{
  "d_shared_expert": 64,
  "balance_bias": false,
  "init_std_router": 0.0304,
  "norm_eps": 1e-05,
  "batch_tokens": [16384, 32768, 49152]
}
Below are experts of layer 4 (counted from 0) of a mixture-of-experts language model. Rows are named router (the router's row for the expert), gate (a neuron's input weights, with its number), up (a neuron's input weights, with its number) and show model dimensions 0-255. Each number is 50 + 15 x the weight over its row's rms, rounded and kept within 0 to 99.
Before each expert's rows: "mostly gets" lists some tokens that are sent to it at least half of the time. This comes from a sample of Wikipedia text that the model never trained on.

# expert 127
mostly gets: " ==", " footballer", "History", " Website", " UTC", " Phylum"
router:85 62 66 60 44 51 32 28 22 57 53 08 71 29 70 33 35 36 58 54 47 21 45 80 35 75 41 51 70 35 35 71 60 65 65 60 63 68 39 58 42 39 47 38 70 56 54 68 66 71 51 55 34 54 43 50 48 43 41 17 45 34 30 63 62 60 37 43 36 72 61 68 70 22 54 39 28 48 44 74 44 76 22 44 75 42 56 50 37 70 61 52 62 40 33 33 73 70 17 52 61 33 36 66 69 36 68 59 61 54 45 36 17 30 68 43 39 50 54 53 61 59 55 36 39 50 50 51 66 37 30 57 58 43 61 41 54 28 68 35 65 61 56 47 49 50 40 78 34 39 56 49 70 40 41 69 52 67 54 67 46 60 57 48 35 53 35 55 51 49 57 47 27 65 62 56 74 30 46 47 64 25 53 52 75 59 60 50 59 36 49 38 54 31 44 19 48 52 69 25 41 20 36 58 31 36 73 52 68 71 50 69 47 66 25 61 42 66 52 60 62 63 23 57 37 65 42 50 66 50 43 75 53 41 49 49 52 67 37 53 12 33 49 54 76 58 35 42 44 23 65 49 83 43 69 70
gate0:49 49 33 70 51 22 58 48 66 44 57 21 46 61 67 48 50 65 50 73 40 20 62 33 38 36 43 60 34 54 50 67 48 58 83 54 12 55 31 38 53 46 67 48 56 73 23 49 69 35 27 50 63 43 67 66 57 15 94 33 49 33 73 64 59 41 61 32 61 46 27 39 70 57 53 57 50 38 65 55 38 50 44 69 43 35 42 48 44 70 57 65 59 35 62 28 62 30 45 82 49 44 47 43 38 62 80 22 40 54 72 46 41 43 56 28 39 37 37 59 19 58 51 43 48 45 27 34 71 60 48 59 65 52 58 44 67 62 76 57 47 55 62 53 49 49 39 47 58 80 40 47 65 65 70 54 48 41 64 24 35 28 68 47 31 59 50 47 34 15 46 50 30 65 59 37 37 46 77 46 62 51 27 39 56 34 98 86 47 55 03 63 36 66 72 42 75 43 59 44 59 69 37 44 66 39 43 26 57 59 34 35 72 49 54 64 30 49 52 66 35 54 42 35 37 55 60 44 80 37 51 62 70 55 52 57 41 49 45 60 36 65 36 32 49 58 29 47 24 47 35 50 57 59 56 37
up0:54 56 57 58 36 72 58 39 69 62 56 36 51 86 24 50 46 64 28 37 38 51 68 22 49 70 31 30 78 43 55 48 42 59 76 56 29 58 48 13 34 48 37 72 55 78 47 46 47 37 55 69 19 61 14 58 60 43 51 44 22 58 55 42 61 35 37 64 74 60 38 49 35 30 53 49 36 99 68 56 37 45 64 54 37 62 52 36 61 45 24 60 38 64 44 41 64 56 34 35 27 30 34 64 40 46 29 54 65 82 44 35 34 48 51 43 50 56 45 66 57 54 66 67 32 44 05 64 46 20 57 53 43 60 55 53 49 68 55 35 77 46 56 67 50 36 45 45 63 68 34 45 54 49 72 24 41 42 54 64 70 20 40 45 51 48 39 39 27 50 52 50 42 34 36 76 36 28 55 48 54 27 51 57 52 50 61 56 41 66 19 55 61 24 61 43 63 53 48 62 56 58 31 28 51 38 59 44 58 60 36 26 48 51 43 82 30 49 33 37 39 67 70 38 40 68 52 59 50 45 57 42 64 63 57 37 56 30 59 62 21 71 50 64 62 67 43 52 48 20 86 67 55 73 63 71

# expert 118
mostly gets: " American", " British", " French", " German", " Italian", " professional"
router:78 52 47 52 24 85 45 43 56 61 41 63 36 54 54 52 51 54 49 63 64 46 41 66 74 33 43 60 46 43 39 67 56 57 66 47 42 36 41 73 75 31 58 55 36 41 53 35 50 31 32 54 47 49 33 56 48 57 42 44 81 36 24 50 54 73 26 37 40 78 51 27 81 27 72 55 26 76 25 77 40 46 58 37 64 30 58 53 53 63 50 51 35 23 49 34 71 42 48 43 68 56 51 48 59 41 69 60 50 32 56 42 57 35 49 40 29 71 45 77 37 45 60 51 44 48 80 69 55 44 66 33 43 43 55 20 80 41 63 50 40 36 51 51 43 48 77 76 48 72 44 36 66 42 36 79 70 44 40 41 38 24 41 71 25 33 68 53 63 68 37 20 71 56 49 50 71 66 27 62 72 39 53 70 61 29 58 60 32 40 63 27 32 44 56 52 43 27 90 42 63 39 52 50 38 67 61 59 54 78 32 38 50 55 43 58 63 39 74 71 45 61 39 66 49 71 44 44 47 80 57 76 39 27 46 71 43 77 27 38 40 35 54 38 52 37 36 57 46 22 39 60 72 68 64 74
gate0:70 65 29 66 76 64 58 46 66 44 21 33 63 57 53 76 35 63 61 51 32 59 53 36 68 68 38 29 59 54 52 51 50 43 41 40 67 64 72 43 71 80 76 33 68 31 44 54 68 45 46 72 38 61 59 49 39 43 36 31 44 69 48 58 51 28 43 35 34 54 57 65 47 49 69 70 65 51 55 51 31 46 61 20 62 62 63 70 40 41 56 66 63 31 64 63 56 31 50 50 73 47 63 50 41 67 52 58 36 32 56 42 48 48 50 31 54 46 30 40 57 54 31 32 57 39 40 36 48 66 49 68 34 25 18 71 32 33 76 79 49 52 56 42 78 33 46 25 41 54 83 50 35 71 39 65 68 61 43 53 54 69 53 44 67 36 70 33 37 71 36 44 47 50 45 62 50 67 43 66 71 51 61 55 45 39 24 39 29 55 69 46 54 65 44 75 30 66 47 45 61 50 54 59 40 35 34 59 71 50 70 61 44 32 62 21 71 67 20 29 53 60 55 81 68 51 14 65 55 64 68 66 48 53 67 31 46 39 25 19 47 32 40 73 78 23 09 41 31 60 42 63 47 32 66 42
up0:60 41 43 79 52 51 38 51 61 56 53 77 66 62 66 52 42 56 56 40 21 55 53 26 38 47 11 69 34 71 33 40 28 75 62 44 62 63 55 69 34 42 82 76 53 53 56 59 42 49 70 35 66 49 57 45 53 45 56 53 83 82 46 52 57 51 48 71 33 49 30 47 56 67 32 50 23 58 43 66 52 49 65 44 51 53 32 49 55 42 69 57 49 64 40 75 41 46 44 58 58 45 33 21 56 66 46 12 51 37 58 82 72 46 28 49 44 32 55 53 49 54 48 62 44 47 47 76 59 31 58 59 60 51 67 38 60 55 52 46 50 45 36 36 48 41 46 47 38 32 71 19 47 44 61 69 31 30 60 54 52 33 27 49 69 41 45 52 76 41 28 69 58 45 63 64 06 54 42 50 42 54 38 66 21 25 40 17 61 46 39 60 47 58 26 16 57 16 53 62 78 64 71 62 50 67 85 41 55 62 45 31 70 43 58 59 32 60 46 88 50 37 35 52 68 35 82 72 52 50 59 25 50 64 71 46 50 47 47 29 58 48 57 57 56 43 64 76 63 64 56 40 42 61 14 72

# expert 101
mostly gets: "′", "″", "%", "}", " mi", " km"
router:34 49 60 52 59 33 41 57 35 66 40 28 77 23 56 52 35 48 41 49 59 49 49 64 31 56 66 34 55 31 28 49 51 80 52 25 44 39 55 40 53 22 63 69 58 50 53 68 41 53 85 40 47 31 47 50 33 65 20 35 42 51 52 85 55 71 41 51 28 36 49 37 54 45 51 44 23 40 62 59 30 62 44 34 46 61 44 32 37 20 70 31 61 45 36 44 26 31 38 56 22 31 37 70 77 78 65 41 37 59 46 47 63 65 40 55 36 50 64 31 50 65 58 30 63 39 41 57 50 08 45 70 43 50 71 43 74 43 59 68 38 75 71 60 28 48 46 46 56 52 34 56 47 61 76 22 58 55 69 67 67 50 50 33 50 47 37 67 69 37 43 44 64 72 76 63 64 56 52 46 25 48 57 57 54 79 41 55 57 51 50 21 49 33 72 42 35 40 38 43 62 73 40 65 71 62 66 19 35 78 53 33 79 50 28 63 51 28 38 78 30 55 31 46 45 18 33 63 50 53 76 49 56 56 35 60 52 60 39 50 49 63 69 55 60 46 66 66 50 38 46 80 51 12 67 49
gate0:65 57 75 49 21 48 40 34 60 53 38 52 56 55 02 72 49 32 45 63 36 65 51 35 20 50 53 92 36 35 33 52 28 49 61 36 48 34 43 40 78 45 43 42 46 45 12 53 47 50 56 52 29 72 51 49 35 49 42 23 40 47 60 57 28 74 56 83 48 38 60 35 28 39 51 59 50 59 46 53 63 62 52 40 58 68 48 51 35 53 26 29 51 29 61 41 72 19 56 53 53 79 49 60 60 64 35 45 18 56 79 41 53 51 50 38 57 61 63 62 42 40 44 35 52 50 61 57 51 56 52 50 48 46 51 24 53 55 55 58 48 73 50 38 60 69 53 26 60 61 55 33 40 43 25 60 63 42 87 45 63 61 72 57 50 36 94 23 70 49 30 86 30 55 66 41 36 32 43 32 43 44 68 54 60 34 49 54 37 19 54 63 51 54 76 68 29 19 39 76 64 51 63 46 55 47 64 45 27 52 43 72 22 48 50 32 58 40 44 70 73 74 58 27 54 54 59 67 54 51 35 82 67 55 67 47 65 43 37 52 61 58 55 59 63 20 32 55 71 62 34 32 57 31 37 40
up0:31 63 46 53 44 55 29 68 81 49 45 38 37 40 67 32 25 51 50 50 73 70 52 60 57 59 44 35 51 42 68 38 62 44 20 54 72 54 45 50 43 38 54 47 49 53 72 40 51 52 55 40 49 67 37 43 63 83 48 30 53 45 55 90 51 40 58 34 55 51 38 49 52 40 38 43 50 37 49 36 52 27 48 37 39 23 77 77 33 67 55 48 34 49 27 59 45 41 51 32 00 39 73 30 58 68 46 51 60 54 44 55 46 73 34 58 38 41 76 50 53 31 49 75 71 76 27 41 45 53 45 69 51 63 35 62 35 31 57 45 40 39 64 39 32 47 76 87 47 49 59 32 37 44 66 74 53 37 39 36 30 88 56 49 45 49 42 59 44 71 70 19 89 61 57 48 57 51 45 56 37 18 53 48 55 66 63 35 48 69 37 42 61 75 60 55 26 45 62 23 11 53 42 52 70 52 31 28 58 41 59 34 53 56 40 51 19 65 39 21 59 26 23 35 81 41 46 37 63 73 68 55 44 47 53 41 45 49 64 48 45 70 34 32 42 75 81 43 52 50 39 63 53 56 47 34

# expert 105
mostly gets: "′", "″", "%", " mi", "}", " km"
router:42 58 44 44 65 33 55 45 14 36 44 15 43 50 68 67 16 62 45 27 61 57 47 43 62 73 47 37 54 48 12 43 71 60 60 18 30 43 59 40 80 20 58 28 60 35 80 32 44 55 42 48 22 32 65 62 31 69 43 39 64 64 42 76 57 48 40 57 48 39 53 20 76 63 56 56 34 63 44 64 21 67 66 43 36 40 67 52 54 58 74 70 42 50 24 46 54 47 49 47 39 67 52 46 42 76 62 33 44 38 58 49 64 59 39 61 62 56 36 43 29 47 41 32 40 25 53 87 59 15 66 74 44 55 74 48 33 56 73 50 55 71 57 41 30 45 37 42 54 52 36 47 24 65 71 44 59 57 61 75 84 52 47 54 29 46 43 48 39 69 48 46 48 54 74 58 63 43 61 63 28 46 54 82 54 76 50 33 58 54 31 34 38 45 50 54 23 47 29 30 37 81 47 76 63 55 34 33 34 70 85 45 52 53 54 48 27 30 43 72 37 42 45 68 30 33 37 68 53 44 73 48 68 53 54 60 44 37 46 49 54 69 50 43 58 63 56 66 62 32 46 55 40 23 52 46
gate0:68 44 54 48 35 51 05 39 62 43 31 38 59 42 57 51 57 50 35 21 35 36 70 37 58 53 39 42 55 41 53 61 32 53 73 52 37 48 32 45 56 29 61 25 50 25 43 41 80 64 52 46 31 53 46 60 44 22 35 43 27 35 43 37 44 70 65 37 38 68 25 38 52 61 39 34 46 38 40 38 43 69 39 65 66 51 58 47 58 39 72 49 59 40 70 81 51 69 74 29 58 33 89 85 81 55 82 57 49 54 91 43 48 61 35 48 82 49 54 57 80 51 41 55 42 61 45 39 44 34 45 49 51 58 32 70 47 55 71 55 58 58 37 30 56 61 52 57 28 54 40 40 36 62 61 46 36 60 62 52 64 57 18 50 60 80 56 29 41 38 51 52 43 31 67 39 49 42 38 67 33 41 60 31 61 65 48 35 48 55 44 56 53 29 44 50 61 77 58 36 32 33 52 68 35 23 59 53 45 60 59 75 56 51 24 32 55 44 52 70 74 50 27 20 59 68 49 92 53 46 72 37 46 63 36 44 32 43 60 55 61 73 57 75 64 81 77 47 74 43 68 36 64 45 69 34
up0:49 53 57 38 64 38 47 21 41 67 60 31 59 66 57 59 49 39 47 75 79 76 72 46 64 42 60 50 36 66 75 46 17 51 55 61 47 59 53 69 39 39 26 46 66 54 74 04 41 49 56 68 52 61 35 35 76 55 43 40 57 64 41 43 59 46 75 42 62 29 47 18 55 62 58 55 50 33 52 34 63 57 42 41 63 58 40 56 53 19 51 47 57 48 56 70 60 76 46 52 30 73 25 60 31 41 24 46 56 41 39 31 65 29 56 35 24 41 37 40 48 57 72 63 62 54 44 67 65 39 41 57 49 51 61 43 52 52 42 40 42 33 52 47 75 43 64 82 28 52 43 47 48 64 14 41 63 51 37 32 38 44 28 40 36 65 46 49 45 31 23 83 50 37 31 56 56 40 60 43 27 84 80 65 70 81 54 33 57 32 47 57 51 71 29 27 64 53 34 70 36 49 52 56 44 37 30 32 49 45 39 65 53 56 60 55 42 51 46 26 54 67 46 33 62 70 55 49 28 50 52 86 51 81 53 71 62 64 90 26 56 44 55 54 37 77 58 82 59 66 35 51 72 44 57 64